config = dict(
    n_layer=14,
    d_model=128,
    n_experts=32,
    experts_per_token=4,
    d_expert=48,
    d_shared_expert=64,
    activation='clamped_swiglu',
    moe_layers=[2, 3, 4, 5, 6, 7, 8, 9, 10, 11, 12, 13],
    router_score='softmax',
    normalize_top_k=False,
    routed_scale=1.0,
    balance_loss=0.0107,
    balance_bias=False,
    router_z_loss=0.0001,
    init_std_router=0.0218,
    lr_router=0.00185,
    n_head=4,
    n_kv_head=1,
    head_dim=32,
    vocab_size=2048,
    norm='rmsnorm',
    norm_place='pre',
    norm_eps=1e-05,
    positions='learned',
    qk_norm=True,
    attn_scale=0.177,
    tie_embeddings=False,
    parallel_block=False,
    extras=['capped logits'],
    init='normal',
    init_std_qkv=0.0374,
    init_std_o=0.0374,
    init_std_up=0.0374,
    init_std_down=0.0,
    optimizer='adamw',
    lr=0.00406,
    lr_mult_o=1.4,
    beta1=0.9,
    beta2=0.99,
    lr_head=0.0106,
    warmup_steps=203,
    schedule='wsd',
    decay_fraction=0.652,
    decay_shape='linear',
    final_lr_fraction=0.0,
    batch_tokens=131072,
    seq_len=512,
    doc_mask=True,
    train_tokens=814400000,
    steps=6214,
    dataset='wikipedia_en',
)
Below are experts of layer 10 (counted from 0) of a mixture-of-experts language model. Rows are named router (the router's row for the expert), gate (a neuron's input weights, with its number), up (a neuron's input weights, with its number), down (a neuron's output weights, with its number) and show model dimensions 0-127. Each number is 500 + 25 x the weight over its row's rms, rounded and kept within 0 to 999. Numbers have three digits each.
After each expert's rows: "comes before" lists some tokens at least twice as common just after its tokens as in all text; "mostly gets" lists some tokens that are sent to it at least half of the time. This comes from a sample of Wikipedia text that the model never trained on. Tokens count by the router's weight.

# expert 10
router:483493511521493505537513492520533539529529508509514522490561496500501476491483469517462505501468528514540512480532461494483491495527508523531533507521463480546533505537488560513489487493525517496485542491509461475519464522521536460482540493515454499500481510513500479509485490471521539480552496508490454451463489478511463472465498520468468488449492514532497495526530485488522523528490
gate0:498515554509519506500513492514477496489500486498544477501520502485565489544484457471495485445511511520451487460454476490563473470520499516506466502529479468507487483507488497520469480495478510498465468524495497494488500492495474486480492478478526529523488526525467473533502446509510494509500458460505510562461477462505522438515481500527501502532492492495515509521481491471466553500476
up0:511464521546482472503489516495518505472486463545513480501563524515485537508523508481545493504528525486484521473487507490532489444491529468468496473497505487531500501511507468510479479469502501472471466537495513500493479473481533501485452446512528466527498517481493452508495454508462487503521498512511521521509532468554483455492541524468484531513488478499529502527484508487465545508545
down0:471501490486464535452523488512498520472458491537505491515490500523487528512500500462494520506500529516483463485528508483489478516460488472505507510488472504520536475527517506520501454483527522435473490478471520527528491493472461481507521495507520475479538510495493509515519533483465544440472512500505463486469515535506518497494513516477467502518533500463459535484535496542426545464506
comes before: "s", ",", ".", "'", " was", " is"
mostly gets: " do", " ma", " fa", " film", " bo", " we"

# expert 24
router:501477508535468501526508535473491533527487531513523506468567514489530477485471453519448520509464507486523515500529482483494552473511508526483505532539454487500529515500454546512497462518501468525461544474492495489467473560533505477479489502523480492502517504512488478480518491544489524473498495513492465455504486479511484517476482492504491454483493503513546501461488515518547528497525
gate0:490502480525468468489512505442479521510532493466475524426518526530501468501553504534517504490497530442447526498466481516496529459489479482497490514526522476508506491504487525498453493460506530536525492463495498486515546487476489462485497496463473546502513523493497480492499461485496516500507484517409507484513506478481488490507523499486548462508521521471524485513513525485512493514495
up0:470508508493471478504461487479475526486472505480476500478502501518490513498561537520529500489498497529440542530497483506469496505485513512518467474480509512515507491496455501527474437479479478477552515524510466512510513488467494541472495510499489506516445498498499476505517434483464466550477509488436552473517499464507481483503489507501534451472503535481516500526499541500476480489489
down0:517495500462481509519509470514491512489507524504471496566539511498519501463525465496523524531512505570486495512552524499491483501460539496546538519508509529508465507488540528465478539516478505510500539541517498458542496514510513517517488517491421465482538490497480495524505503502513458506536495475544529513481502453518500491511497521464517507476492477537502488497460510535530506484502
comes before: ",", " of", " to", ".", " in", " and"
mostly gets: " but", " that", " been", " she", " while", " who"

# expert 22
router:494503527509441513519550502495522536533478518485502504476492495496498490489466463513494524532436507493519484482496521440490518454509516539513511534528504469505547487504500501474522487497490517508464522466501499489479491521496520513464499517493500504496491525535501482512508517504500522525507493500454525464489564492502510480544529528486484499487486525514514522474450534551553573536468
gate0:482516503518497466495482550462484498453529499518468482501500506492466497444448498464477479510499434503532458466502507440508550497514469535467492537507539472491505492501468524520511475470519493464509501504491495513496459516518513459497502501518519507534518508529478479449484455485475515484491505483482469507480472501504469477540484479459549531466487503544511498488514502535491476497496
up0:494494497512558489517514522475489486487466466500448475528506474489493509489487541486481492502505530521500469471516500476534528488528471556503515559523482458494480457481470521462490470486465503419524512508494504520492512503481486447485498474477511517545487508512491513490502523497458499499484516468514497486525499506520490504525487494487536521443481518478508477508480468552426479487511
down0:479500525484505508452501510529502495473523504552484497496466491531499506446499475478510509534562516480457487470495482509485501535499513480511496470477501508539481498505513485523559507544482529477540508553485488509509519517494536471451472525466498528499534527522521522475497457506506503526493515468449515499495491502485471523506503503471467486524510494450527487461488557456471542497504
comes before: "\n", " The", " In", " He", " It", "e"
mostly gets: " ex", ").", "In", " In", " August", " Ex"

# expert 26
router:480449524521490506526504497538517516524491541467487481488532486488534483476475493518483450493483520530477499532511498445471548476518497539521516490554493502499523494515479510506460440495483527537497574486504491471480501514485514517487510508470472507506489568528479495488546488487499506504547443540487501480505515482522479480511518518489466514513475492506513533503466474500544521493490
gate0:528501477480521499467553518530540517476502502512470496521447513482523476460477482530542563480505453516523508498503502440527492528519503474458494518493496512517515473504503500523482482528471525535527484483492536528466513509495509482477530492490536528499492508512495457511521553532454515477487485505477482501502519499561508447470498510484513523478467495513510545456468517478479479500482
up0:509497482487506515444516506512482519476564496511540523483490527479484510465462524547525491477485473457497514532516507480478526495532511526502522503475497520505491455523506549495531526497502541549497495477494448531517493485497548502486538547482515505489476522466499492537508496492494494491471506472471510462489505464469446503491482503512544523514471517551468500457522498505479504486444
down0:527522456501497474495486487525517412504486508494512459498537483506471491531505497469516514485534498519492497461521498486478494509568480443466492507472479489502516486519489527515459489462502524525526469492512521505511485470490505531498486495499521456475497564498475492499525541488506521510534505505519447546517508476527504475481506451479512481548479511486518513505462471547488518469474
comes before: "s", "n", "k", "th", "t", "d"
mostly gets: " States", " Australia", " German", " Roman", " Kingdom", " Russia"

# expert 15
router:465493499500465472520484519468506498544483522478533462484506481479511486466473463504461469479485503548505515489526494479493501477502473503497517500515498479511553480496518499542450496529493480509495550471485515444462471532522544487498486550498491485484474517523476480488508464490502508456550471527513473460489517488536526509518545549481487497498470480526495513517493467537556527512488
gate0:460469550477498504502518507514499478498468514523504502497491532526487455536516475491488516490483483480521550526487473530507511477491497467526498492524523513491478521552526511487519509502500495568420520489477465455525512523530506526495505455488518519478498504521485525507461487511502544511499465480476496465465500489493510494559485493471495499544482470509468466459555494536526508522509
up0:496495531509526506523469501472514508495533483448526516520504552492496520527500479461508486538546441485532497497505500429513498509517498506538463514471498511492489486484488508540492510455534481510483495473488504516517459507484533503469514489542500484523537483478477477509463486525525520535480468505461489429498464480488522511447514442520463496498478504494526524492488511529529476515485
down0:498479481466510513549498499487470490523460514471462474507462535529492507516528460492524496511587488533498491534493502491506531492466514558501493464489543492462535515531532494526506458480514493523513507497499517474533482512473496520532533489461513539466476522502488476548519509545527527490483477479498540509543511514494502506502472528477492508530478504479480466526550515502519525497493
comes before: " the", " to", " a", " and", " by", " in"
mostly gets: " for", "'", " during", "ized", "ual", " of"

# expert 17
router:473492546537482510502518491474517502502518543506524489462508497479483472494499482507478450495465494490493490493507456454448517500511499500492534526548516475522527515543480558477495521543475511506475506470498445481487484520506522435465510503479482523467484528478477502483528495523495518493507493476525481498462501445506482483480501535451494503509497513545492546500487498520523524565508
gate8:511511496465488461476452515494484507501475499446517485509509464532531499546473473503494519522506499517531469518468512483468480469472552478531490465529500497499492512524537507511520500484481501500482514478512471546522486509473478478513470474490518526499453531500517504507521460515494526516574472482494492452478513456516507510523506532496488444523513493540494466564482477534525502466483
up8:530542459498451507487519502523505526481526453502496493464499482494513445482491484517512482477484498543521493538502533483487499528470476447522501495555530520523501471496550464473459477470519495546516510506528499503467497531490494505505499510470527539490510499506497493480498493501486461506535497488499501494534493457485518538520532462506471462506536476460510533528499535559543505513536
down8:497522475475477480536507491529441482534486536522496479488547536522458510474486498492534468450494512448514533454474523516510500482480503519437515439497515493474504475493522542503502505493499480487521495466520502521503541501513508519462477506493519483537535474513478509479463537469510450507539516514501486494476528472523495535492510480509499541510478530519514502484492462531480547481486
comes before: " |", " 0", " 1", " 2", " 3", " 6"
mostly gets: " No", " Team", " —", " Cup", " Gold", "–2"

# expert 11
router:505479530535487501572524528492504522542492543492525516535494489474495473469479452517475509512428510531511485479521469509493515496534508518496503556520479497530508495515500506478489476511460509504475527492486461516494500545498514500484527510498504502484470511498478494492512523489508531500523498492478461498500514424534485482520475495432491479493453488494535511505506491521570549523503
gate0:511504499480496476476512489516475486474507541498496497483499500503539482494473502520534496488431509490495533535540457488458465522541509529470466439518485534476514511504461527491526512485516479493507493509524516508500457512521536482464499515506506515578484575547545480506502478512518522460520514528511492508536503510488502474480493476487505521504502531511518519456448471522504500494519
up0:476527515483468503447478501487511462539505491500505494510533516496529496495504510494481449516467553498489517546585482518506499557524489464496484465521523483526491508492465496553508526510518507454481512498530496474488481515535535447512529461484491478526517533537529500484476480516499463516471525491531461520540514534477534499485508502505536531485488498496513508499482497544517477507510
down0:537449490498469484492511474466531546485527486524515514488473477495496533489468472506537543528509517450452460501486529495478470519469493502534485514538539502478541486507542524451512500507487515514491482498495458498530480527472462530514493512520504515444516537485487478491491562514502511507553486496514500539531488528479493529523477529488516461463506530488532480493474501510490478528495
comes before: " |", ",", " (", ")", "'", "i"
mostly gets: "!", "а", "ć", "р", "š", "и"

# expert 16
router:475471496522479502502532515482511500509502547508500510487516470455480478482502483511477442501480531521524477496509474464467522464516489509483514537562514499509547498536503535509464537501488482508444488473475480499483489554536526503492543525499522517469509520516474499475531498530507481519519506493498498485489519467527500480521513516433484467482497499545549541496543490532533511533471
gate0:547506502502507475509506483466491521536494462476537494435474522499482468512514522492519456487500529496466494510540480512525479514486487493533473481535500500533500491523506542492468482487500497530499496480494537468519507543570485544530469498487478526528505538525523531498534498474451495488507493537482489468499479505507518512445541482528523468522462488522487538475505525483535482543497
up0:502516514482506474491494507469480468509539463469488463444481543468456449521511516493562477489504549513486493494482439496507481528499487516495454479500505508535502465526531490458460482525519471499480510516539526506483496531543514520511489524519469469483510497498501477497526445478486509482504507505492484451521472490539512509507491485513497478476475487499480509452511499532543447507469
down0:507516503500537480453522532526464518486533528503495534496468499501516513457425487500494534456555490502516480534493511498494539475510463505550479525553513460542539526512528514497505473505557516489467503508517511519487508471505475538495547489511449499516505496493508493515500504515510507474502478500489534489539496530475510482476477525499492534490506527542497467509519443462474513494500
comes before: "\n", "-", "|", " P", " C", " S"
mostly gets: "-", "=", " –", ");", "|", " |"

# expert 2
router:456452491510495496542523552466524522495525529466473514482514474504510473471445488502508496478496538487511492510511483453445515447550488503506533548531478484512551500510497515500528495507513533518478515482481489462497483509495548496504480523487467521486496560502518486481483501509513507516507490504482493467458507485539488450542529488478516484502489510560491498456514509534527523506516
gate0:434513495520516491496495490487465551543497507507487456513506457523535542492502475486504525509468547477468554454492510532492502452485551518513482484538464489480512502521482450504536496502510504482490526512482505537465510505543531512495461524532473480481496487472496498491507491485516481521499501519506515530479497473522507474489514484485521456494515529445537480483502488452561510500498
up0:457504506463550476548497534492479537457498488495513498510498524508495512498528493485431505489510528483517508499509526473516482512504481527462483490508493471496513456542484512500497531493497519525480523501537493483452454458444522512503508548548478541515463510521484467518517504476465440469506508499529476515498534503532490503453531495508526490496471521494535505539521495453496507491491
down0:464499475499524499492423512439485464539514505503503503505490491472483532463498490541489483497471472481481412498512506512469538517462508555515462509494489481511499506510504489499538502496504493456543496497518458465527484468526463499530519462508470512538520493507514493488517462499483488500479523493512489478507482478515498512511490501517548540474541517560534480500526511491485521493520
comes before: "s", "duc", "c", "vi", "d", "f"
mostly gets: " de", " pro", " ex", " con", " di", " Mi"

# expert 20
router:494486544533481496520549531504518499534515485503527511456508489450506484481504478503507469479466508513508505489516477460466547506490498503474530520530510471540565477542513494495473493549470541526491505482483464492471478552493490471490554500471512526481520496491477480487529516533475499517507485491470495487478532472503462500498499532487482491459466489538518540506519516504497525572486
gate0:509506528487470483493502510496494482521494585490523476529545536504502498505460503531486494505486504495480445482492478498440489502463520496488461519518500510480503525504470510467508484467493480498469514515547497526502466477505510517505494507490505519521490505452485456513501517467498475468525510459535521478541543468514495475487474500513508531560456464538525564517481492518491539467509
up0:490507521499511485486498508511543486516466558483528513499523562505521510427494485527469486510473485508520508485490529485486511491501524459495466503544512529490513455523484485460491502480508455503447563532515464505490466521499515484534493519499496499536538489467513506511508539495508491520531523511538462481494494457516499527526488498530492503513459459462533522464500496496510544474463
down0:516505539433564502497488496551501469477483478462487539498524487500508497494500473476494553495507479506467498497509502501471504519519518512511542493476525496511528456504509509503507504528522536491519510498502453518455536500524541482519469453527540525536490492484470482503479527465483542515487485509483516505467536472486470518531498511488527528483518534450484494510479449466465471529473
comes before: " |", ".", ";", ":", " 1", " 2"
mostly gets: " album", "–0", "000", "–2", "–3", "0,000"

# expert 5
router:496479541519488514506538505488518526560484498478542525451518522456492467494478495528492457504505502523513492501529478478500542524508488508509489526532492502502558475492488499515446461520467481515478559495508468486489480565504510480491525515513498527493499522503470498493517514503485482506553468549490468455509556490507479502485510538503487487475444481505524498531489527511514519522452
gate0:483479514527488524498484508546465467495467500520516520530478508533514491485468533519459518485534546468524480502488531517512477486464437500509540510514543493500484497503555525535479509494482501486485544558452461536534507467492506484479508516485501511506497481476511502490471461541469478459475463507499494517497502505471504504475500508474473521551532488514490546486506513547548490488487
up0:534504465472506499501469534448470524517493490474503510513490507489474499504517507479487539502534539520520501486486523494506531522496469487437511438491467490530494504510477505562459471485463501483473488484494500484512499474463515479530472472495488496514535477531476477506486471525486519478504520493575505503544487522493469493493450494475540546506457501509498500459491559500536485506478
down0:453517494513510495456513480500522529494532513501512480524499487507508490538450522502491523514469485482485503528476515519500488489549515528539550527512504507507438491523472543504509511510523487454522480501522478509488446508504513521486475465480523481488501515521471485511428516472493471533542482498521470544527514494527500523527476479476496519497536524489484545515486451457530451465509
comes before: " of", ",", ".", " by", " in", " to"
mostly gets: " two", " one", " three", " four", " well", " many"

# expert 4
router:468478493517478464534499507473489537532489506511507512490521503470538485513441484485470499524482505505506521510489513490517538499519457510501508536525479455512558508512505501499480455495487482504485578453480493508481486533561509479479493528508532493493475521509486460471508472490472508473529529519499484460506561482546534494524520520467499510500478478500557517479488519506504517552509
gate0:493520534539498497545511522479527516507507558530436512510528533465525509472520484512483503530498508496509530466468530484548513446493522495470487511491505501510515490467478534487515466475466484496511531491500474480518458531484495512441464463504499520457493523469468468514448515496474474475487475489470530497474497493459518539529500500487489476465470492500513494519491530486460493527537
up0:501482483494507514559509503437545515492484531517479493511506500527498489470532511488464507491528483506521502505492510483501524436556518468488460534490502550489509516487503549515485497522488497484527538537488471548485489495485486504515487503538492478455477498478502451555519517465485458449509532436497518487491503521525523502506506536498522471465506542525487480484464492496480503497489
down0:463500497536500459481475452499462528489497488470492499530467476446484497530519505529497480467522482513500500478480482501526476459484500521528502545511526491483488514480506490545497496521495483505477497528533484502511505535478472553521534531521491475481517495466491547528474483463471476488485489548509506488485474524526466523514501569504483532489493530508469517513506514524457555563495
comes before: "ed", "ation", " to", "ly", "al", "ing"
mostly gets: "ular", "ial", "ident", " form", "General", " continu"

# expert 9
router:498510497508514513527505494503554522496505521483495476465506488464500468468485501549523487519437511501519522510544465499476488462525493506492474520522489492536541487511497509517484509509473468496491519494510483478488472503525553521499506526485464516463528512513473509473525501522490471482530524493467496494451528448549513470530508508466489492499399504510511520461523469511544521493473
gate0:552525572488494496524503451483502488534507501520485513502542527442472477528489478551499504513487538539482504505492477522506482523460446486501483460508498482547513484511509471517488497515513509508520519524530441520484532474491497495501505463519451497489481505505507516489449469488477503501515517528487465516454526502470500460561506510514519481493509517495501471531505488454501550502497
up0:537505484515492493544510496479548528499537520520474505471491511544497501444482464532464529488444528479493508494530499522500514501483464520481529486531532493498511497477486485555472523503509457471501473544524485486511504521492512520503501527499498474502501468483537493435486495491479480471478544547521469495471450516518492555527487500504488525500492497496517449465504485482517531461467
down0:518449543475486491473504499511530520526485517518492487494488480561540471517472551491462503514452474490466526481480477592486496509493513524537477492455511514483490556520503493488507492528492492493478493481496516522532460468499470546483511503491543517488526472468501518498447497481524511528506495478474532495558490517518509473474512467481500532491516517490505492481478521501521530506515
comes before: "-", "|", "\n", "20", "C", "S"
mostly gets: " \"", " (", "“", " moved", "\n", " R"

# expert 8
router:483496541484512477517513539463491522551529538496531484468505503442515483489483500501458468505485483509499478504492463438456530485501506515504518538543508498515548497525469552521490508544491476518457514489502468483468483521499551483489501501509483504464495522494467484506533476512466512475520483503477455482481531466529509492471504515460487486476478515522517501489486496539562512540501
gate0:545537478493515479494500437500532492504468509519468511500513463473516514488492476532511529513494512525493480488521499481534490486485549511493500505503487506512494536518496527499491542435505494502539518460479535516500519551538475503498533491528491487491490510555526473504533477451500542542499466496530550521472478511497480490486516453468512474528499495516532531480469546543522487525523
up0:500522487495496468538506528511447475503480508529500516489512472470507513473535502468527505509476519523478487452531489502443521474509529478530452492522495487521533525499485491503458505510537504509508506486549504519514548493515525549487540520511475496488474504488548525485531531512441493490491467498535477521464506493504496491463459524457536510537502540513541465460468517512521501528488
down0:552482549541487455507513490436474479542498490544502477533511510534440509539479501472490491546494513491512480509495490507504515514491503525513498522502504510480491511509457519485515526517481473490461436518534435508521478502493502510523487540480487534493503495473498511481505505463523496510476507485519446517513514487505539496503481554480504504516558484520538491465492514448515488517519
comes before: " the", " ", " a", " re", " 19", " an"
mostly gets: " and", " with", " was", ",", " from", " are"

# expert 21
router:470487505520470479515487506489528518506515473522504526484539497498484471477475487479483477484488536535520512488542471461482512510517491485534505530505478481498541524531468537505496466474509554514480558441508476469494498494518543451507536502507487507500489552525496495469495487502501545482511478515480473473436497487532493466503532504478456484484469510546498511506553460521509511536520
gate0:481486511486470498514496480520498476476427479518519516516497494533521508415469519504548503526491514527516501509493507501530517467457479531526485494555486486477499508502492515484488530513484478524467497486501497502535513509506520470486493478522484485528475530488497540448488456539468512449469470516543479498466496499471481432485535509513501520526505509534503497452529463518504498524503
up0:498454516519515517529504510515560533508522506515498512517470530522493464472507485537483525507483509504514472509492536503469482457490525482459484530514525480481483506508476482489517523514478491490480509506491447499500511510505521458491511532524474483471492509441505522568481562537526482493478557508522500568480492513500474512491462511497510503544486446522486489512470462491486526462524
down0:509474485491524503489470539501506488507502474479491485485504457487414470539492500484461470527454492518495473541474467470520497484524496511508453547489517449488502517492529513511540493530492465481514507499512508473509450484459491498550510490447514531501470522516524482507504521518494496517466511534530452534458492510515478509506503467521525509483449494475445512513479495500485475487512
comes before: "s", "c", "d", "t", "st", "ve"
mostly gets: " se", " mo", " ma", " Po", " re", " Re"